{"d_model": 192, "balance_loss": 0.0158, "n_kv_head": 2, "rope_base": 50300.0, "init_std_down": 0.0, "optimizer": "muon_variant", "lr_mult_o": 3.0, "lr_head": 0.00745, "train_tokens": 274600000}
Below are experts of layer 2 (counted from 0) of a mixture-of-experts language model. Rows are named router (the router's row for the expert), down (a neuron's output weights, with its number) and show model dimensions 0-191. Each number is 500 + 40 x the weight over its row's rms, rounded and kept within 0 to 999. Numbers have three digits each.
After each expert's rows: a language model's description of what the expert responds to. This comes from a sample of Wikipedia text that the model never trained on.

# expert 7
router:490465554540564533532550498482464455482547442468475527501472532503544453473449438529468542488459550488477544451501479473511457451483541539460531474433522500549558541447525545454440455489556447461550528542536545546455508558551451472443531460498457558488569524561555452444482456563535470472536559540477485472442444535461522449537438550484491452443434555562526490496519542459541467457512459525543561454495531543534558448437443523541553522522441490526544467442476493449555564531456443492512507535532518544548546484455509538523514538481556472456524469557513468484449530526480551487
down0:525519465454570507460465523526483542513484522574552456471575467538466520563500461500518487497496555498519433565474509522515482510444521521515533502512532519423555451451502524514518546470500467509547508458545512509539495537481455535468521504477478526461531536437451486498586483515494438476523494574487426501468481390500513462486416432486521564503523537541575564578479456454420465466564417548507520602496502483510474555497417490510519586584560436485440493535474480543430513503542495434491529524492499465559563485510478530528520468469491468460494415476548487527470519493460479495
down1:443458453453488555528529502521411493506538472511442478454524444500481473499528469505487481529442538399550494519487515459507447474450523481481542496560483441516488521506556485503547531534476562489504478523452474518521391515454520460420578497516535500499503522503436489489493467491468568517464521524454418552514503510524541571550447524429488521516547477476512485467653528555500438482482439564465451433503542532569505527571538566485477550450485528494563540511490526496516478449434551549493482528493463482500480517499482572512456561569551499568525444533521510477499544492475573492
What it handles: Sentence-ending periods. Periods closing a sentence or list item, including after quotes and parentheses, plus wiki heading markers like ==, e.g. died., culture.

# expert 29
router:516511502542568510552474526514468456433494510452494471503520517529524517471478444455447548523491557533522458477521554450541430519559539537484568475440486446540510554447518539460450445445535449440516502485560531543466484548456531486446506506514476552479562476543464449447461455509507532478529544529528502452440441500511502448524441506544533515480469552499548508546555554486552535452489503551553550451554543443509569450442464512547546530533446487544540448439500445450556537540447443512564481554517553490553525509456559548450461536523553559519487519535459448564441516505441522539
down0:425526529587507450514481464486562508477465457539525449500497546495431485467590477589479506486519545533496557504498520515475466512528490449461495505549528532519496524509430506471498490533497587539530552523482487542491420444409545495457511467479467445450488454457498519492479481536429527550505551461563509503450447494553556464525541505498521407475459557483440525529538479503504592531559396538499492482511453430508482426432545519547479549521470494488533513497506538520544513437600505525584518543460471483555485442463491503481470531501587440518500531553540485512557459517511495531
down1:551390514524514527540490568499545519467432488532472517504540511473509486468521452591540471573465495473485550554584491513469571569451433531495450537509499479542536479509496498569509556550537530484489516529483446463561492446534506468500482536564381555483491489485560480500515451535554483406437484422616511506520565517487509481477496528509465486435424470497490480520508438491497549481493581516473448531529547423541445514481501496508550461538518463434512541497500529565505496471520469442504481471496560472476557503459539518472509433553479486519483439497502564487469453435491508506
What it handles: Infinitive to. The infinitive marker to after verbs or nouns of purpose and ability, e.g. in order to, unable to, measures to.

# expert 10
router:512435553533532530502521526511461444490543451431467473549467445545524462505475434553472540474492549425490545462498484468541476508507553573448538434442532474541547533455503530464447462536531439503480567540534515554465453533499548482449547526459485540439526482556555450479450434530552480476526536553547433497428473547500517463552458527467459440500446552510542461529520571422499459453508464534549457457568563519528542449449449540539554492490494510512563492446469487478552555529475445520540488527537497519555543503479509513507533571479546483427540494551492503474448538515456556492
down0:537507482544505506529544534529601602483450425540531417537543530533509500495432518501495425504486484570528533487531494562463583463451412506498508505478543564537432501526519549464471538472511572518451540525552520471470478535434512521458507482492521530441484522498584507437477441529542509464461507467535507520478515482571542503515452456564529540417467530462522503539494491531452497465506439497457477517469523512425491563472459482512508499503441440516468424492543421526549512500396491542478547438476478480509548492417454444430546534571527483504535526454499491489462487494464488488
down1:484516514535554524498541516536417413479477446553470545461524459445542430450550473528532471513558458542538511437499419438544487478473450530448420498455555472507534489452487539406489446535527501519483492429464485542482529478486459443514506479516543571520441500439475493539513609506470538517513461591502457497515491470449495517490452544468457465490549520566529508524576473508518515525485539512488538480443498576542505523510489456415469541489516413523511426474492550548446526505532483479542518511464526494480480495555533497527529461546492554484523573450450553549548471537584460479
What it handles: Intra-number punctuation. Periods, hyphens and en dashes joining digits or word parts, as in 18.0, 30–4–2, full-time, Op. 99, ISBN segments.

# expert 118
router:506541513534544465536527488444456458475553453444511465562512451547535490479469446456443548549538552511533465450472529447536448462559478529500532473452539458550546475527462526510454445464536450481532529510528476553453550550479523464447545452485452555524550469546512449465457482528553536498493491554455490461449461462459540450537454552502541491517503553500555494558546556455540480458452458552553559446533539453516551447445512539521550450482457507552550527447453456451556537556446445537557473547553545535544544553504545537475487550513545535467518512541454505514448553455505550454
down0:474515495496530481496548489467502516525459509466480508519459536553462527531502521488542526497463465570522491510585448511510560508513549440507471426478459520492475473472571505537478555407511492478493458545493478461530563501444446536547515478516513457448523442512521425482566502415489555532459504516492594558516486488553508454473574532508578620494478527508475425491548508436490483590531428537485445478500549535517495464534499505524427475538470428407452464516521432506471517568491504460508521475538514550536462516478395571509531481502483434461520516473500496518534463457536454429
down1:432555528486519418546502523508496460618460545533449437483529452515478465536466435509561576505532514523492540511528534452522468460534500432486530518479464537483452479574472550440556486562510483549462502477530534536510520506499499489496480446488533429542519521442566490484478495504467515538531476494549494493563485451529475557577366595492483497418499508455556471461501473505437471438488519504451515540505536482473517511492410476561489501528519489465585529504469482489541502556508483485578518541487528517439488553485528468459437530549399447441531504478518533432476528468506476506
What it handles: Word-start syllables. Early syllable pieces of words and names, like ear in Pearson, Dearborn, earlier, ater in Waterford, plus back, Black, Red.

# expert 16
router:485522514517560481538497503459455451461552443444535454536495463553526518479451450448451547549513554495533462449479521446515437499553475519497531499449552457556549494504470557476445439454513439476517512518532512560457532558486522490442548478511443552525558470553479449453470497535533521485492495545461495451448452452452544438512442544529543509521521560514545505558550539479553501459475494550549545441548546456529558437442492491515551473501440521555552473442461441446557546556451448531563485563555536537555532516519545550481502537509558543458517514549449504493442560481486545466
down0:507447445436440471491495523454481536473532498528547469481555440515574459503563434479448494516504504512469480557520523537509490457484462500491503492503560540484532461495417504520458445517462504500534530451412495534495479456505525415507506489556414461449516509469455532499498472530466550626540506507474475512463559496496493509513512569552510480517518522439513573526490441531523474467390449567527466514551460507476526518527552493460489531471535497469511570463416535471499569564512584562578483526505445451479498613528495425482521475472471452569503468518476471533461484496497566546
down1:464512516434522542582494483546469583532501490585475449489491506514454479581452458477483458522480619497545488500496532465562516510525524495515499527514442483482503449440471533590554519507463467529516515517481577522470492506550475456480540513533472474460461473482497526462452431504466472584501475482489471416453493460451481495501526529549576508511559528554449511482491537507554491490445477564497461503485527508533461473538457454504535521394527545456539558491431603516550487446504457416427527510458485510514435478516482435498509474499559529556520540533437454480468453509532470587
What it handles: Mid-word verb pieces. Word pieces that finish verbs and common words after a stem, such as he-al, bit-ten, sw-ung, dev-ote, plus ion.

# expert 41
router:508518477496570494539474511492448462519551445440467478491492458550525534524446443470450545564521566461532461520462464458461436465522485513476456492454545443554555461528470540523445455460455447470549509477529505547450544541491530472447555488503521557522489464543527439461462452515530549460480454509464477458446457490454556445514442544489498496487538560521531556559558556507524534450465468557547524443551572453474551441443515523491560470518456459554545498449465464444557517536445437535557451549552472534549555529539525529485484552474543507476542492563459540474450558478489551478
down0:472584578519450465516516512516613422504474531425494452559531556496453486524412513502493581550510510482580479440544477551547458543529454539557492502479477506448540488388494487481467487496491469514527492475513544463495530454571521472459479511503549428508506480446439521503452480436463510527511442533551523466530470542554508447494496570516541437431527467507484508463494468541542533514484480470405513528534455463520554483483503519491467441485470508463565529476486523481532536512517545572454496462560479526615492434427543519493507543541549528494512530457515524505474469554476565501
down1:458429499441430464513505468521546485380595496471498570439474571512511540571432525524496485537485514498551478454459544487558466530483440524548474529503512520525475533532496412511477485525536510481525444458574508521554558556501476548432578556475549528485487514457507503460512526491448474410524520546416490563431508415544510491471490498508563489502446500460494583494570498514450488476580506506521494545494501499545436500469539513492501457515467414470484469545462504457499458506502471502494490538456491476498526501551439539443488502572513554512459449472496451577503491438544463485
What it handles: Initial consonant pieces. Word-initial letter pieces starting a split word, often after a hyphen or in foreign names: gl-ucan, ph-oton, Gian-c-arlo, y-acht.

# expert 14
router:486479495496551490528508499461455463528536450439527470565509465535520484492485456458440534549530554547555468468520524446567440480552482475500557536473552462551538479514501551495454438423529459458527497489484505550456520542443484480461540480529448542500550478546450458472464514547555542456502490559474546461435540489446525451497456553555532528501529555427539545550543541501560528451455473535541542444526547461483548446438506447526551466471447446547548445454474446457555524553443450527547507554553480549559547538516563534483537551493543556458495494547449506528440543506498532472
down0:541525492538559479431535525486463553475588502510525482499489505476528560613516512448543515586506500562564440497530536448501551500508530464467482455489543429517487534564450549496480427521518569524477461476503488492505461521489514490553486428502466520521483479479495475392510495474524494488457503497511457578459507462401494576485565483467452442432519512547476543505556501462489510476417507511494396464490467533489501535529463539497414545482512464552548488471542516466430576407519509522576525522521524502482506487514517544451551508531438521442523465512553425448520465500520528529
down1:453456540613509453521493508455525417501530471547486560505505526532509538502537538485516477511505482508508463548471517508462523457506525439430480535536546541533533487515533489496462477556457477422464552461542549465498485550509474481544509527484594581427531439446489525541529523470481490491502518460410464490485474547501520510511497475451445464430526563480519440532439522493556451463447473499449496535458528493573514495513488504531497478561461434548532492425569497487479559527504467561603449575492430435521543533486530481498493570498465427487432453496497448553518547555564460523
What it handles: Mid-word consonant endings. Word-internal pieces ending in t, d or nt that follow the start of a word, such as pursu-ant, am-end-ments, Dow-d-ell.

# expert 53
router:540517501544553544551462519530463464498453449446487500552566509546519550463501447471443556492514545527464447488533563467553444501546554555485536525441479445556530563461495554508445451431543471458496486513547541533441465542547480464439545483558477550479549508553481446454444438551544464506527526482537551454430467523508475441509444494510545516534489552445527514513521540446557571494531490538549487467559534493471544448450459507489549529557452535504527540450469443455534550537460452536512522535521539519550521572478456555528517499459547548524469528534450468566447540505484569506
down0:398478482514491532433426552532535474530539458581464477540472440564477425474491426509502448566547439461432460544530527526483454525519482475492502462549484486547454446571457478526512575523473574573527509538473485533531442478555499539547455496510474519558437518420450513460462430478462530453609459590504521518538479503542488497518497483522450569543536505475470544535514535523516482549507509479450427510535540538547495494556514461584487534525489478540535485541490493497508475423501527456476489532542518432548514482493540484505519467457504501499595478512517480512461535455517440460
down1:463554484445514492498484492530426461500520489485541547487517467503446434547522448551485501488545543421424501481493478516466596498592564537499529395462457474524482528440521465516529510574452530497483461526440400507485515455542551504515499508499518459561515476447507471534513413503415467529550498496477456437526458539528606469499462448547522511516518490494478557520519476488561493563525576496499501448502485463523470410579535522517542501456514539548483481519495437518493501501450456439580508485462538482547523518552449494541488478475541484488472518470515547512417554527498589474
What it handles: Clause-joining punctuation. Commas and conjunctions linking clauses or list items in prose, such as and, but, which, or, when, where, while.

# expert 65
router:523544492553547532543504510476462461488495470480527520522551499543481509499449460475481560542493551568457438472545527455548461481504501533521540563451474481501548534469535516543444447467533453448494530519468448553481464531450533456454460451458448543450522483555461464451551525523431469480444517466500499456448442461420478461517462573566447434442485541503538492556524558481543518579492515552538547457533554495451542449461578500537547519519457519544548574459462463454544567526468453542555482531523524526532503501461567507504492560524537531532467440550454460509448569521478560535
down0:509563488571523468467507447522474410522510532489516480512497472476462514569515475584511514542507470496525426475497492501462481466445559516489532431459530488535484438540591484470452503514492450483497527545542475542499570462565539504429552503426492460611450518535499424433491467505513493472486510464450452472538507572533619481538456491520466541514506455496472524490514422499538554488492500475600481468478523506509483495519505543515535491548522442539598554482452577469447477463447479486473534498482546504498443465470564456567507504510518542512504528437593457500508533492531433460
down1:542528536504512467543477538543535428523488510584414511524511497459434470492469442523499516504477521477498503555519481518445527568521529441544447523441539434521493484488509549463551510465444520549538490513418543546550501412456440495565498619518463545533504417527463526554493432493474508498428463429542486448507504453439579536472532510497451519470530522484566509517483538483500460619597502466454470508447467517519503546481449541535483484504530479502541512484549467526512508455525455438481465473515505479502475543516490501566441492503568536476553502501516484430458541530571447469
What it handles: Prepositions. Prepositions linking phrases, e.g. of, in, to, for, by, on, with, from, after, during, often before the or his.

# expert 33
router:513514515545555501558469454522457445477536423458529436464566478558547468492468449440479514491580563493521534464468538455533452431519470529490512449423481445573557504548493533487440458512546445495518559504522470553460521555505535513446542490478473548458526447556510450446493461564487511543488477495486493455444463531506534436543448564529457475457482553526522502565553520482520523509453474514555497462532479470475553425439497553529553504543485537541548496447459486442569552499437438543558478501508520491551557553463542525432495540460542526464495528516452514508434548528523543447
down1:528511480451502500491411483471566488486506528486476420560572508554509526524511460498531538445576519482529560546434457495445541527494501620439506397470505497486445488470527498569503502464433514505474516469532469487520465591486570512496475532476513492469566549470469440471511483439521460508600429495466515474460518532502438492490478538540497512435538539452466554460514531466549501492494445454483495472425494461504543475455492442468509461541558520505460526465473511470521470513559537546526518480550473508583485634505416469566556468526462526518547506473540448481481487484482529493
down2:489478529548452449551537534477500488493489490546509504502571495511518458525459512583467532504558485485440483519481597446553454527449519461472488500484508457466404537566527466476450526467434485550484534492550421498457460465474554523475501488517472574439559517559505464526408413476489510529522463534560534480456489482482484441514494523460447557510515489439479467565524476477541495526531563471571465523562574476496507482469573482502485461517478470551540493415527481410440468470470522450520553545566575458522493462552520477515537511569514429560502467521483474449479563536540499480
What it handles: Line-start markup. First token of a new line or paragraph, such as list dashes, table pipes, heading = or == signs, and sentence-opening The/This.

# expert 54
router:508523503515561483538497499464446449460560438440513488523488460543532484481450444445448559523518557501532475438478528436518446494539502518509539480456543438553554521486477534504452448464526439479521509508541492554427537564467518483441542467486469552504540458557506440436456491528509524498491513519489479462435459475452530441509444558516508510526487555525544491565558553469539504464487487563551562447542551456512559439439489541494565503504440530555556481445449449446563539554445443538570506559536541522550539535500551536487500569511549545483512512552442522522444545488482551469
down0:465466531507430441522585502548459541480444459448584489461476501451451496433466555492504464504513523512409449535477607539527529488529458448520455484516513471451520501509520518485457468522518508391555586453514514499485495444437471499453467458471540458552443467498546560475506466515503534494540528533538471562494465513410511586441512552538518488448511511535488446540558515540518499496478430550515438499497480505521436568445470478541494501502467489454482492528557525435573535528481438491486495499508518551569552538517575540490533545522487451540519488573470503557502498482482413508
down1:466488465462454472459507500450444509394470534467572579452462477537469530479565486453456548553571454523583470450469552487548531512519400507495454529506485538519526530508521458453513501541458528567514514502489526451485534556543475568509508541501499468486426458567495499511534514468419484486464487571487509526422446461542460532452496526526458443557526506476551520520545459402473489478555478546515520512504537505548396513511539469527551518464507518465484503464500531480504470438493424430514513495509509535497582468482513581544508529535524493564512402446555484524488513433472485526
What it handles: Mixed word fragments. Final "a" in circa, "nearby" and "no", plus assorted word-ending pieces in linguistic or table text: sh-ave, Cur-se.

# expert 30
router:529504488550553483564481540490449452433558449451468464494482458542546489464444445456447552532491553482531466456497544451542435503507530501467536468453540451544541530456478547454444449433533445512543554485519505545447507552454533487449550437495505548504525502563511445440480459546534530513527492469513464498436446458464482444490446548489552488508512553518553470544560550464542464479521475534509563457541549514474556439446489511539556496527438495556540469447459437455555517564444450504537541559551545513545553541487558529460515546477538501512496532553439510552455547473498542534
down0:500534531482456482483478530469534480509603501492501512391545536548438461553446548529490492453469473500541535467558569543503456488496543473501483527480506441479506489506515462483476446474502462451509459581440508545490489600527546547529567506437551463514498513566584509495520526527536508488486524465565510475450505442499448486402504496449476483483522435537500550448599479551523484430465569502482491448527510471478521488501464508547546562509534501475499529504508528521547509445518490495522475402502478433536484591558373518540553494507472431506494516471443499446453499554532515514
down1:462480569430496489471499489438435491564529481486508458493484420444490451509504443608515483489532479477452466538529460498489425477549565570455503592508560580521530468510494434488502488472538459544607507512505481464535434476535513473517505513529477506595500458535580511488499513467489519496513470519458464538544471481488491501453495470542535536540556489547521435458501536475489537549475530503451480538571484497526456545526490487376591495518426539502543572561455440452529518504500530471414492551467536507516510529511489442489498590465509481530509549480451472556488464509466499533
What it handles: Apostrophes. Apostrophes in possessives and contractions, after nouns or names, as in Dubai's, club's, isn't, Girls’.

# expert 86
router:479533520524558473534534513455443447522549445447498479550514440528553496486450448436443551548530562475552449450517483442517442476545467497476498491445540449553547499510454547488452448505491447488520504544523492557437526553506523477449543498507456547526546457543505448453467482539535536486504524522497480453445457481455543444509444558510522515531533560517504485557553552515552477451467475561544557441545540447519554441445474533498552466516448495555556500441453453444563539547445443508560475557554496542549555526514552543516495551491544534459531509555444512495445554515489555467
down0:518442454449571479456405459518509421397535513467525533544511426501502548491461529542441456493505496522561441463512449521523503490473471570443538546439533532525508479502456443486504432538484432479485490471539535513468536545531453479522494555503510536452480576540600517493529471504497537500499516467437507608478538469493538471443479487482526488496522468453511499542510545432553461526434490447586498500545497505559479539520447416497486574458496554540528466563478504444523509499493499491503439501544513487564496536568598499519491548455514485581509504481507487545528435550459494477
down1:477519501479622582568498518489449524524474484487508466461522466590418526521494488493485489561492544545472533502466521479469508458480545511449518474471515488474505435437542523514503494538519489470518476519533401465499558550459493435496402505468448541546452494568480479516503492455468511511504506440521454446516587566517482458510431450521494425478486516568480461442557546460541507467537524452507523579462545522450544472501490514494439505483548486498562541441552488535433509610478535537557561510449522508504454472517534516437503538521477475544524566601516492562461513521483505484
What it handles: Name and suffix endings. Final pieces of surnames and words, especially -ry, -ize, -ich, -ship, often in sports tables and Thai script.

# expert 55
router:533549537502558483556476502507457436454522465447505501477537473555527458451463445488460531488466563515474518450494539441551442511537544554526553470451477452547546541463497495510438455443546441480537533540547500559462480557472522496444552466475489565462551480549529445445466462536486500521488540493501506466442466526500473449531434557497506508509456560516541488561549551464512495474516458555547534450531521513524558450441481513504556538538449528548551458444450449439569514558447451534552541562538544508553547540477558546453471540472560535521513524548453497517450555523437564525
down0:530506397434495554489569489549474458516476526545570487423423505512526504465494474508400519526438524506533565529442529519508454455561533490551472564474451493488519475498485523514511504513555453512539429505470538478517496516480514489519533538447572475489410448554533440476507526493531563490516416564518515518534472485522464508474493495513483523436555471519518485538515491589464520491484538531534541544501539495505503401540503535517523539499469475489548418554540595524514461485492498498471485437502475546461473480477500452514463439545466460548539461466448446581449549550585445426
down1:499439407500444508529432504448476493404479462452577478554551463495506416455583576525546500480518459509440414528438541498495486499500447508505487518489506498459499488557546535553519504537480483528517492497516569423469465538530460495478463427495504469504446447517486527453539557492490508482477448519498508515498396572536486525469492477487480539499495466524530555517475505516432490460557456466578502512505506422559498504498518493497454535480447487490458488608527476533517495485515516493515513581502472491505432546431516549514523479587602457535545573434497495519504526556470545574
What it handles: Sentence-initial The. The word the or The opening a sentence or paragraph after a line break or As, plus table pipes and quote-comma punctuation.

# expert 31
router:527526483574560529535529496506443465511559445472492445448513455557512492547469450505433538523514546519477517499484544446521451483555530503469514462443509450559554513498459549467440471437544455458544565481504472541454463548527562494448552495491433558473542440557556453449466450540539532456475485493451454478465491516486553448530444515473526454468534553524553465543554552480522462488500452554539513453562560499485555449446474489551556467545484452518529481445457453437546532485446434520549462483477549552552559545554526525458454544479525485512540505558451499487459545447486548494
down22:581499436534544491482409460472498507456426497556503381482540526561555485480444490469500456515492448509512597550513508467468472503547560546518442548534528519543501577522578488451535532477440468508436507454509530536460528484552564502549514548438481556482536416487491513500515503485479461458542517451491463461482528547531535452537476487531524425511495471485554533481473514519476490456501398490498538462502459443477539461499528478488511518543534517509461489503506441538446427453507460567592457450493483441576471515501510499467481560441498435497571501575533489540508457455488517477
down23:483511559414500475474490492470547509476550530550448594556510498497519471458506578467474540476523506537515494530472523420530548518512505530552506473486486416543508488452506468469532530520386527493547458614539468522476497458523467578539494438533468469501497530496497512509526485556453542500436535542522535385534458495586491538511518458483512546504559483478504528465428495451471551450497530530483512485465477466477579514465496470467435452474550520501494526512553495429463544434472483524494512502553482440465365476433423532582450530542518509504488509483507525459493472547517466481
What it handles: Opening parentheses. Opening parenthesis or bracket after a name or measurement, introducing an abbreviation, conversion, alias or note, as in (UNSC), (1.90 m), (final).

# expert 114
router:486567562494530462503495511488463451540556452452513467547574454544541514445443467445452545549555547452532459446480511456470467475479508487487528487480565446538540523449450545462454469494509464481537466567565518529453519553504513459459540485495484539523516461546489457443446492538544498430458479536498476447447455488453517449538451554556528537501481545546511527555529541528519468452454439529539552451546538454539551453451476503506546456468459501558553474454451465450548560540448451501551553541547490553541550492534532557549515562472503549442522528549448519498452544501452555455
down0:492475523507505460510539508437490479531501481481486494491496511459500443502511484572511514457519494485472502535472548533439444498500525519511520432565486566466477468463426565527541462525498501437537522553495461467491487549524518466537535493446516536553493369424532536500531464546508502438498489501483516569540470622476529483582502522536492438506509454526567521423585515501571543486494495517535502496507492487526435445449537512521523392501480506436434522568509457518472521478436472526523518565435508455541565481493584414472478492490565428465562451475555533531475508465528528460
down1:536562520452542556515455494444534456524537540566507393495577500499480520435434462502458488502462530479487544479577413514441455469473579513420431452517489575536434470484488569560570555430519514491550573547519455473496564544484515474451507457490450489518483493575485512545448511553456544466507538465456536472518482473592490474497556536547474559486540541533424510524463470454506542497494483557496481453533492481529483507486563482469553536517411485539498484518508494498463417541525516480514463499474497505433463520517506484521444534523486426458516466494512514514413518530498514545
What it handles: Word-final vowel syllables. Final vowel-based pieces ending names and Latinate words, e.g. -o, -i, -us, -is, -en in Cielo, Sufi, salmoneus, Aristotle.

# expert 37
router:500559512486567540535544510497467460458513437452522499553489453546523502488460426504441555516503561489460470517527512437538457547549506524447522481510546445549546476465470548521443436482528436479562495517538479572425502554479521459442476553525444560449541512510505437488471454512507459478509549518537484454456448527487477437543433465472552522531494572524514486529567545481485503446504482556534518444535543538503572445430465507506566520502498526553564444427440448432574515482433430537553507558550509525540542512470512508537536539529504471532518490527469510490440539449528548550
down5:438506453469520604528521526500496482467584481496522501539465486522590493502536481547554628450462565531543502500521567525470483536461466501422492455475466507486448559467470494441534525490454421523582494477483546514517459509529443500573527523558573440536536513560526463547469517475507541457541541517519547480501507502485468552479518460451484497496508558497471512472453475510444470528510534487508415551535440474600479450476420486499512491530445441508475369463566528484474542464515511474538435484518487455495485507545514498443484491506459505471464461507432484495505494448503552566
down6:495480575429534471504460475575416494487498523475461485480546531523560486497514505459467538469479540513523540481433486478502555581500500645467572551497530442508517473498479523445466467547457470492620487491474455438479403509429542522501517445541498454561475495549478500488528529431511504550452507468521549523524530500560455535468533515465457534532519485462451471492515455499438466586465492540563496496472447499534545476471467466495500474467535461483474516461509469529596570493582532556486457586485517562443521459529522548469491488484508449498490516495536448514544479529428466508
What it handles: Zeros in thousands. Digits, mostly 0, inside large comma-grouped numbers after the comma, as in 50,000 deaths, $200,000, 800,000 units.

# expert 91
router:497551542492575484515483453511470486512563444468526447551464473556542484520449435491441522513508555533477471519541473439494474501522472469449478454487485438546537521505519555470463445461469443464537477458570506567445529525500564459436512499480467530471521503510550443485444522467526468499552537554525454441492461501490539463523437528544569462538493561551507507551551559467481469518442525562554543434556519527459565471431477576482553473551513508561548450441460439440564487517442431551524507563510462554529532497512554511510523556470496504507486532555520566486447555438465522522
down0:503482479412424507494507502496514459564544492460563508481559504468563443442454522464417493558498484579513489467510492541491560506435474472536518505504414557466557561481559509493553468459493502455473459509512542511545466509454503501433441513549459539551509562471428476498539443518561528490492408541555406510589503527521546536486505450469468516528450586537463545562432492535550518512443447488510520480479494529509505499473490531458517568511515503528498582469516570509512513579447474485533534478378464566505462552475511495561496523506461481508506447530499525474457511511485520521
down1:484478509478525493420487518557500424557570530487502558519483493530528501444547486562528466504528508404520454586536481501432550486483425523477460525539480492520505492498499493487538525515474480450543510482550499545461544428559454558481495540564480488558484501519487476531513429525536447524500563474576481471555538524461474515560510437468471510419550445461516491487522535529489430459397440523583574510539502513512437494378522490520488485479512500427488576466478519473518523508481542515498445461540486510498492533401531446535435496502563437477531526462519488572475506515544556489
What it handles: Coordinate byte artifacts. Stray encoding byte pieces in the invisible characters around slashes in latitude–longitude coordinate strings, e.g. 84°42′53″W / 39.3.

# expert 105
router:491516532526548455539528507455450449507547451446497449557514448549534518508447444442457541553541555488546449440493464438473448467532474507485501496454549457554552482512444532502451446495499451481548507527534488543439538562489527459452544471492483545543515453545533447451473499518535547490476471526478480454443471465448538440517448547523518520517539562524493500556549554524538499447459459552546551445547541450527555440447508520505564475490449483547560505444455453446551555552443437516560483547553492544548555508521552543525495552478534546455536490551443510492448556500471544451
down0:457501536555477524557464548499513422504468519470414497522475521431519511506478553457429492529489529522545546492537523578504511474512399471442439520512523460450502509546523497419575478513546423530498492468593474506483440504495522457465521479514434445495603463549513544513532541474481562545535515471501558496524513591546503465480488462485536507508455481489490474478519516445483443541490585570537619537518492438543518498437546511524592465550444494501467551436431469548542511476484466498518550492489492479494440463490513472505550537493475512489504505507521485453448568500414493479
down1:495427454420514453474520467445459524513569530508466489496476487503494550500484562502513564492441423516507512487466489531592445502493485531481488517471510480472530510447587455550537436453490508515481492485437494488490520566489487483473453455522475416546474539503516555576409491487548529491523529504542493555480544547504453474438463443579533527474511529507539457513471436537506500592531478566494470534418518455527448531481489442440464487505559490517423457485511501562471497587475471538549541453525563442527480510540497420555462489538499442529489547546520509448591467495550517452
What it handles: Mid-word foreign syllables. Inner consonant-ending syllables of foreign or technical words and names, e.g. il, ik, ash, ach, Dominik, enzymes, cytokines, plus Thai script.

# expert 111
router:511554559535544462496508508466453470549554449453544432561492471518512513466464457443444528559547546510552466474473446462428462441518503462498474484469545453545548460511449533542454446487477471487565503496522496539464551541490477468459547447504496536536457463550551454460466455512565534473476453533476521452458490484456547454480453541545554547519550552547476547547516533487533500443452446544540532447552542459551546450454543527512552473487463450540543504449445484461544550544452449522552463543549450527540538484561537518539462556459546533455523513560458550470456553477472559467
down0:445483564490523533469522500512441559494470534457522559497524482394458471473496524468481523522491468465432562497526493537475470519531498499488485453507534569480442474544540480440514583601534539454467470492471520499445542466541479522530512544558595514443543449530544526514490543446485566491543432505522438447603443491522539503438525503543540469462418521509475431443467540510503522508517534481452532469471498526587511518492473526419549439534484540513534472479501466535530533493462538480446486381519469501496502555543569465512485460486472447505522531456472444569476508492452546457
down1:463508483552497515508468443449437491549528533486525463475487455501505485444534542515558548453570458536458437513455567443497591570453501485486598534480493471484482548465508475459513536461520486511467466443544475556579534519466529532537451524429405496509541518509419578431492573431485483489545445537518474556466466465490455473450471542455502425483473548406498484510515521519415495443510457517418530513554565459556466500525540532499489492470496484519549523486436499477545515472514476531463518500443521492557477545536533523482577522530428479485564484488490497465494549495513491569
What it handles: Foreign name fragments. Short letter pieces inside non-English names and places, such as Saj-wani, Guayn-ab-o, Yam-ag-ata, Nic-col-ò.

# expert 25
router:556531482555537494547477550512455439481539455470448531552472475529516471450450482541455510511475539542511512444497583460493460502520512488539529483448514438548537541455491516514459453487552449463526484524532528553438483528567511481458549466438493541480541531541544449441406453534562545467542474511546533468437470553432479465536460527515509442463450546525533457484568561497543532436531464541534510459537575508528538465450455504529544557489435538533545468458452489452538526569465464459539499549508480490547555524474584539493552525522549521455474453537470512442462537525543537419
down27:488530445465512517511438449470537496487493538527445544497552526461447525556501494438509543523560489483421539571499441554424537438469500497493549541448521442597473532578489499391507461493499474489516477508475538580568479401534480503523509538542494543478498438483527537472494543477475540485477465452556503576564464526489419523559537545483423476508491527538544483538474556486468506512523517473519550512464488445586585504466530503430443489506513520530447452484464518557532495469430547472565476497371508487516464530529518555532497480524487514507477475511557528519497459479509489473
down28:590514521435474459477421579489541441432537462561448502503496492531508570457594495437500458527483517513568464527527466507548556403515426496550511436500557495514517516535468523554501522509534464493491595536475482485524499533485503486468476445529494474527559545526429491437466541529445553492513491456533558523529533556505455459507536504461531502474499413499537524470536455552464523531561495553518523492494530519570443551496563523468528511451520552574443525492454510514492443579482509510451472514501468493438545516531521582543467479483493486516441516421408461480450501467500485461
What it handles: Delimiters after numbers. Table pipes, semicolons, closing parentheses and percent signs right after numbers or entries in tables and lists, as in 65.92%, 1984 |.

# expert 113
router:488517512527550492542505506435452450467556446446506497538497447546541518479453452443452546553522552492535452457483540453524448509545491523528525480456534461549551538505468552495446442467513447457493532507543516550441552546493544467443545465507455553524543467546475449446454495503542549489477511539477470456453455450446540449538449555495544508539473553485548502564547555461540504442474500550542544451546547451519556447452503526494545484493447520556556518452463463453558548549450447535564517562558535543553550531519550550496482557527547533472520525541442479540442545470491549471
down0:462477495541504488480515540545489503531456468576525513482495500462482583545461421475549547487479618589499503562523441562569554544487473558531563469468457456491444473523563510488528524514479515497449442485468504543449513533516550540457573517530519552510502584470498508559507525467550424479419503415475524541481488420526415439503489462454492475441506479442481518472515545473454488532546523434530554508532420459490540494502478469475468508547562461466486495544514492489510472463534516544474583483513479477498558491499538486508421454452538444466479548512507564545555452466478508463
down1:506495475532461506471485444424520475527518520552522471534490485517453446520474488431496485512420457494514511462560456594537437502551573556505472519491522507571509462515480478532495549390542468505470482507498522510414551491521468531501486438399552505481517571457459557473504511459558505561537461415524532520448460506484557540478469541590479491529492481507494518480450537448480537537548414526494532519597502487500512452449459510516478503573539540500591472528514512508473506459413568506494500511600474530542497503512510519487496620538520513508529464453505461466520467542553483478
What it handles: Word-ending pieces. Later pieces of words split mid-stem, often after the first syllable: gen-eal-ogy, br-ush, w-ater, rec-ruit, plus "back".